From a checkpoint of a small mixture-of-experts model trained on Wikipedia.
Training: a variant of SOAP for the experts, 306M tokens, 9339 steps.
Below are experts of layer 5 (counted from 0) of a mixture-of-experts language model. Rows are named router (the router's row for the expert), down (a neuron's output weights, with its number) and show model dimensions 112-167. Each number is 50 + 15 x the weight over its row's rms, rounded and kept within 0 to 99.
Before each expert's rows: a language model's description of what the expert responds to. This comes from a sample of Wikipedia text that the model never trained on.

# expert 23
What it handles: Verb stem pieces d, duc. Stem pieces of Latinate verbs after prefixes re, de, pro, like d, duc, form, ject, as in deci-d-ed, pro-duc-ed, Pre-c-eded.
router:58 90 60 51 56 50 36 59 43 42 41 50 53 09 49 52 52 71 69 37 47 48 53 51 31 35 68 54 37 60 54 58 41 52 34 62 65 67 30 57 70 47 36 53 67 53 35 80 61 52 48 54 59 66 49 43
down0:32 48 56 61 62 58 64 65 67 40 41 76 15 52 52 25 27 43 79 48 62 63 49 39 68 42 37 49 67 76 50 89 63 37 56 33 33 39 76 40 68 56 47 49 43 52 52 67 63 89 54 27 64 53 68 46
down1:62 35 24 55 40 54 45 54 23 37 38 48 64 67 83 20 58 61 53 39 46 55 62 61 74 32 64 11 76 64 80 44 50 54 30 57 33 69 41 48 55 70 59 31 59 37 32 38 40 46 53 37 56 26 20 73
down2:56 46 67 75 51 56 42 47 21 72 53 55 80 71 56 21 39 60 25 41 38 55 56 54 36 36 47 46 66 58 33 65 45 61 72 57 16 51 68 87 48 55 58 49 33 35 66 46 60 48 33 40 65 43 78 34
down3:34 55 50 62 49 29 60 21 29 56 44 71 14 66 58 63 22 47 69 37 50 32 31 39 54 32 28 57 43 61 61 43 65 53 27 47 50 43 36 51 62 10 30 55 48 54 72 52 25 50 71 21 70 66 38 64
down4:45 43 56 64 47 87 57 51 41 70 38 40 25 46 62 36 26 64 41 29 32 74 35 61 50 62 43 38 39 37 38 57 63 49 33 68 53 41 39 17 58 22 40 31 20 53 77 42 61 62 37 32 60 64 52 41
down5:67 77 49 45 86 61 54 64 42 26 75 69 46 68 35 43 37 54 61 58 57 61 49 51 50 26 60 53 44 23 90 39 42 63 39 87 55 55 49 27 61 40 42 57 44 52 41 76 52 49 54 58 38 37 64 47
down6:58 72 49 38 60 65 35 66 60 45 51 40 19 34 53 37 30 40 41 38 69 46 58 44 35 31 42 61 32 59 46 47 63 45 20 28 24 14 21 38 59 21 43 62 28 47 65 47 37 40 42 49 80 63 56 33
down7:49 53 66 32 54 63 36 36 74 41 38 30 31 49 53 66 48 67 71 48 59 53 38 62 47 66 48 26 48 49 56 62 48 49 33 52 74 58 60 25 48 66 74 46 60 55 59 34 44 44 66 47 42 64 55 50
down8:43 52 78 42 44 28 23 57 41 53 54 27 76 38 57 22 51 11 31 32 68 36 30 70 61 46 35 49 69 47 52 42 42 47 62 46 32 66 49 66 28 67 60 74 54 54 49 40 36 48 52 78 29 50 28 61
down9:47 36 84 50 34 34 41 29 52 55 42 49 28 68 48 66 66 32 67 48 64 69 52 40 12 62 64 56 66 63 25 31 50 27 57 53 49 37 50 47 53 54 28 20 39 51 47 37 23 34 53 53 75 71 60 57
down10:72 82 25 75 59 42 38 28 37 28 57 45 25 65 25 33 22 76 48 54 51 45 50 37 54 21 63 80 34 65 41 52 48 57 65 58 44 85 31 62 49 55 77 39 63 58 68 50 81 49 58 62 14 45 38 66
down11:71 48 58 31 42 51 34 63 58 26 39 56 66 74 68 66 45 36 49 60 66 66 67 49 61 58 68 34 46 46 30 42 61 38 62 27 48 55 25 46 36 58 72 81 55 53 24 71 58 34 49 33 35 68 42 46
down12:88 64 58 74 51 52 93 61 47 45 74 76 25 48 40 64 50 88 46 48 36 62 73 34 38 58 37 50 51 59 29 71 54 30 50 43 53 55 49 40 48 54 26 49 60 66 42 76 47 24 61 35 38 28 66 39
down13:34 49 74 38 33 47 25 46 61 57 67 44 39 54 82 59 47 51 51 65 38 33 43 57 24 61 27 35 52 51 44 68 48 71 69 42 62 51 68 53 39 51 60 48 51 55 55 58 68 74 42 66 51 57 26 26
down14:46 41 78 36 40 64 42 24 89 54 44 41 11 38 52 48 23 64 69 41 60 70 65 59 55 59 64 62 27 46 56 52 23 53 36 54 46 40 39 41 26 61 47 47 84 48 62 54 81 56 63 64 47 52 72 63
down15:39 53 28 51 45 42 59 45 60 47 23 38 59 51 54 23 39 53 31 32 51 60 47 44 38 49 28 52 65 22 57 31 80 52 33 48 51 19 66 44 49 58 35 40 42 45 79 23 47 39 43 54 51 65 39 63
down16:49 64 64 78 44 62 54 55 48 49 77 38 55 35 77 59 44 28 59 75 44 28 59 44 72 76 55 73 59 62 29 38 38 67 45 97 46 33 41 49 60 47 64 41 65 29 25 54 70 69 62 36 48 49 59 42
down17:51 46 65 28 31 69 74 47 61 53 54 49 60 58 52 53 38 80 62 43 39 35 36 53 85 45 48 57 34 54 50 42 28 42 71 66 43 71 38 57 35 74 51 51 38 60 67 17 15 24 60 69 75 69 61 52
down18:43 45 42 57 49 15 30 56 25 39 40 49 76 60 57 47 70 22 53 40 53 44 38 59 76 29 66 55 32 34 48 47 39 43 46 23 35 57 34 46 65 56 59 51 51 64 40 44 55 58 32 58 38 54 43 51
down19:49 29 24 69 72 48 73 38 56 60 90 38 27 51 76 44 46 62 20 33 70 62 72 35 32 57 86 59 19 55 60 58 52 49 40 51 44 52 61 52 50 52 73 54 41 74 62 62 59 60 46 57 60 64 46 42
down20:70 46 63 42 72 37 73 40 40 33 71 47 45 51 69 60 36 56 58 73 56 44 29 40 56 54 39 35 37 66 44 29 38 48 56 72 47 64 65 43 18 20 63 65 31 59 79 70 83 45 30 42 45 36 52 69
down21:32 29 45 34 64 69 33 65 58 41 45 33 60 54 62 50 52 62 56 52 19 73 67 34 60 56 57 34 60 46 42 62 64 62 65 33 49 48 80 55 43 38 56 28 83 82 63 65 30 14 39 59 52 47 46 58
down22:66 41 37 66 23 45 35 54 42 35 17 34 41 76 63 39 46 47 67 41 54 60 51 68 53 39 54 59 46 25 33 36 60 44 47 49 54 53 39 46 60 45 43 35 32 62 53 74 57 28 18 43 77 74 50 47
down23:67 50 85 33 73 66 52 59 42 37 49 39 26 50 75 29 47 31 44 62 48 31 47 65 33 37 54 42 53 36 67 41 52 13 70 51 49 46 60 34 69 49 26 59 50 49 45 67 45 44 30 48 59 48 62 43
down24:55 52 54 69 52 69 61 51 34 33 47 60 45 54 23 45 63 85 72 39 37 45 70 62 38 67 61 32 66 58 51 87 33 51 52 27 34 80 16 55 30 74 65 39 29 28 61 67 30 21 40 46 34 54 44 64
down25:59 31 23 62 48 43 66 49 38 52 51 48 48 44 46 46 63 55 23 31 61 54 59 70 54 39 46 51 76 26 46 21 74 56 61 84 73 44 45 55 40 29 62 78 46 69 31 54 62 87 41 69 40 49 49 48
down26:74 36 35 53 51 48 67 32 60 52 70 21 35 48 57 43 65 72 56 82 29 64 31 38 31 49 46 55 58 60 53 44 49 62 43 61 70 79 37 64 55 53 24 52 36 48 30 48 45 38 48 59 55 64 33 52
down27:48 33 47 25 47 75 51 48 50 45 49 52 34 48 30 47 54 15 66 51 68 63 18 71 91 43 65 78 70 37 68 64 62 38 37 54 56 35 62 46 50 44 23 46 45 42 62 61 38 43 55 43 48 48 71 37
down28:52 43 41 68 46 55 49 49 32 75 25 47 56 62 83 59 33 38 60 67 71 68 73 72 37 36 44 45 57 60 57 49 58 34 60 38 73 46 56 45 57 51 31 61 52 36 73 50 53 28 32 40 65 46 77 65
down29:64 13 61 44 59 45 37 60 61 35 76 24 40 38 48 46 14 52 31 52 59 45 36 43 29 43 40 58 58 42 47 71 34 40 48 63 44 78 63 57 40 32 11 48 48 48 53 47 44 35 40 43 19 13 43 34
down30:23 44 21 88 35 52 53 41 50 50 34 55 39 40 83 29 41 30 56 33 44 41 22 53 23 40 42 71 68 61 42 12 74 42 37 47 34 81 48 64 44 38 68 35 61 53 54 70 50 67 61 63 35 60 49 36
down31:52 28 51 54 34 47 58 59 54 67 57 39 48 45 39 49 50 38 33 52 57 32 23 56 52 31 69 35 50 48 23 56 39 54 20 54 65 24 46 33 41 67 69 50 51 45 37 40 62 56 46 42 36 58 45 36
down32:67 57 38 65 76 59 54 63 35 57 52 51 42 22 25 68 22 93 43 51 38 41 51 41 47 63 54 69 54 46 55 50 77 53 42 85 34 77 62 37 61 40 67 36 67 41 64 75 64 44 24 71 62 35 56 45
down33:54 69 82 71 44 69 23 60 68 62 40 42 43 65 46 63 59 64 60 42 40 60 72 60 43 67 59 42 50 39 45 71 23 64 69 51 40 58 34 37 41 53 77 47 35 34 55 48 59 56 70 78 43 56 36 29
down34:13 65 45 54 48 35 66 40 58 39 44 54 47 59 46 73 58 49 47 62 51 49 60 56 42 39 69 53 62 61 88 40 32 30 60 50 30 59 53 29 71 64 49 54 68 59 57 74 27 25 47 55 63 29 70 49
down35:35 36 21 76 36 44 52 41 44 65 57 49 34 32 53 30 64 55 22 40 60 50 52 32 67 75 63 29 43 35 77 40 59 67 18 42 58 55 34 57 68 50 62 21 27 67 69 79 53 62 36 45 56 65 36 31
down36:71 69 53 23 75 63 37 57 38 58 67 69 41 53 61 55 51 61 53 34 72 62 44 78 65 58 61 73 66 48 27 66 49 49 23 65 47 24 57 63 43 53 34 77 59 55 30 52 59 76 57 76 39 67 40 42
down37:27 58 66 51 51 61 28 57 47 62 54 43 74 57 62 14 35 57 56 55 53 53 65 32 52 51 72 57 28 56 63 52 35 63 51 47 36 67 50 66 51 32 49 71 70 44 37 74 50 57 65 66 66 44 59 31
down38:69 58 53 55 53 43 66 46 56 48 49 50 29 56 53 60 48 42 38 43 48 59 59 33 57 34 33 36 51 21 38 34 58 40 56 41 50 48 73 47 66 73 31 55 36 35 34 76 58 60 45 45 43 58 45 43
down39:23 61 36 55 74 51 73 14 37 55 42 52 28 65 64 57 35 74 64 74 75 43 39 45 38 52 70 54 97 51 44 56 48 51 60 60 60 47 66 52 53 74 42 65 36 60 53 37 63 49 66 65 59 49 42 31
down40:68 61 47 53 61 39 24 38 47 60 63 25 66 67 63 26 64 55 70 24 52 28 46 31 49 56 69 46 62 59 53 50 46 24 27 83 63 73 55 75 74 63 41 73 55 66 69 53 52 62 42 29 52 43 56 45
down41:24 50 38 67 53 40 44 51 64 53 77 66 47 42 62 59 52 58 40 58 43 27 87 65 44 31 37 63 52 28 46 34 50 34 63 48 47 27 81 62 30 68 26 67 71 64 50 36 84 48 28 64 46 67 39 12
down42:55 61 35 62 75 62 57 38 63 64 55 67 73 42 50 63 40 35 41 55 18 65 54 65 64 48 15 43 46 48 66 41 33 34 37 41 63 43 31 50 53 38 47 71 37 40 41 69 58 41 52 37 60 85 67 59
down43:56 45 47 31 82 39 52 58 36 53 26 52 60 54 55 55 61 27 55 33 61 16 58 53 17 32 64 61 29 61 78 16 19 58 41 50 67 21 49 56 38 31 39 44 48 56 50 78 61 42 53 58 40 46 58 40
down44:23 58 30 72 16 40 30 34 58 69 83 55 68 73 35 40 49 58 51 47 34 69 45 40 59 48 67 67 86 44 28 47 55 47 58 46 30 84 44 62 49 45 67 56 74 46 64 19 62 42 50 55 79 48 78 46
down45:41 45 35 24 30 82 52 35 69 50 53 32 65 28 64 52 82 50 36 46 39 51 21 47 68 42 48 68 43 41 53 46 22 50 40 37 57 46 47 59 69 50 69 55 62 59 48 40 25 48 55 54 37 35 69 51
down46:49 53 43 62 86 56 15 48 28 67 47 31 52 43 33 59 46 56 70 35 45 49 61 44 45 68 36 51 59 44 69 48 53 75 63 41 40 66 52 50 45 72 34 61 52 43 71 44 38 58 43 61 72 39 47 45
down47:52 32 26 46 66 30 53 65 73 57 47 13 44 34 60 55 35 30 66 65 50 14 48 43 44 70 54 31 70 43 43 51 61 41 57 45 68 53 51 53 31 44 52 32 64 46 65 44 46 64 81 68 44 25 56 72
down48:51 48 66 65 56 31 43 56 51 54 58 93 52 80 58 51 60 45 65 45 57 52 34 55 68 39 67 21 36 64 40 55 55 57 74 49 37 52 53 54 58 52 53 58 65 47 21 53 46 62 83 58 72 75 47 70
down49:63 48 30 19 62 57 59 35 53 55 55 44 41 67 48 62 68 71 83 64 56 66 52 43 25 42 53 51 67 59 77 50 42 27 37 35 48 54 56 41 52 59 47 28 75 45 62 66 58 65 53 45 57 58 37 35
down50:31 43 51 62 52 25 59 66 53 65 71 50 44 57 19 55 49 36 66 60 37 51 39 53 66 37 68 51 43 48 23 55 54 64 27 37 38 64 62 57 39 55 49 80 37 34 61 61 59 37 52 32 61 34 54 35
down51:27 43 40 47 62 42 49 52 44 41 43 24 57 47 38 89 66 65 83 82 56 38 40 68 36 38 62 56 51 56 80 38 64 42 89 25 32 34 53 70 29 29 58 48 59 48 42 79 55 60 36 15 50 32 65 58
down52:39 44 46 58 38 52 59 67 30 57 50 43 55 48 37 67 55 63 58 74 67 38 68 28 55 68 26 46 54 35 54 39 61 67 47 51 55 45 55 53 51 60 41 56 38 49 40 59 54 61 51 29 62 30 59 48
down53:63 52 44 31 45 24 37 38 70 50 38 27 71 60 46 70 48 50 46 77 29 61 29 82 55 40 73 45 57 52 55 58 67 68 52 46 44 47 44 46 46 31 36 59 49 26 33 59 53 65 28 52 59 64 41 56
down54:52 66 60 72 74 19 36 33 02 62 19 52 52 47 49 61 30 43 42 30 24 69 63 50 38 43 67 44 32 52 54 41 57 78 51 41 55 47 40 54 49 48 71 24 36 52 42 35 50 60 27 62 31 52 69 65
down55:51 47 41 72 62 32 44 41 50 48 53 60 77 60 53 41 50 58 37 52 25 42 26 65 43 47 16 57 52 55 27 35 84 39 26 33 40 57 63 47 56 67 49 84 34 50 18 29 28 59 61 60 74 54 58 25
down56:54 61 45 48 34 62 56 55 53 34 37 38 47 31 60 33 56 46 55 51 40 26 61 24 64 35 81 63 64 36 74 45 54 53 48 49 62 65 53 47 51 49 54 30 64 45 50 39 51 71 49 17 85 95 52 36
down57:42 43 55 58 51 63 50 48 39 47 61 58 69 27 47 58 34 43 61 44 55 33 30 57 00 38 74 18 59 65 18 42 62 49 68 61 52 25 48 64 55 24 59 22 37 64 61 52 58 79 50 20 71 19 61 41
down58:42 18 53 48 71 49 39 53 51 42 41 66 62 49 30 58 40 18 64 31 42 38 85 36 52 50 61 37 75 64 62 37 71 61 56 34 37 76 44 19 58 66 47 64 33 37 44 51 60 66 23 37 73 85 46 69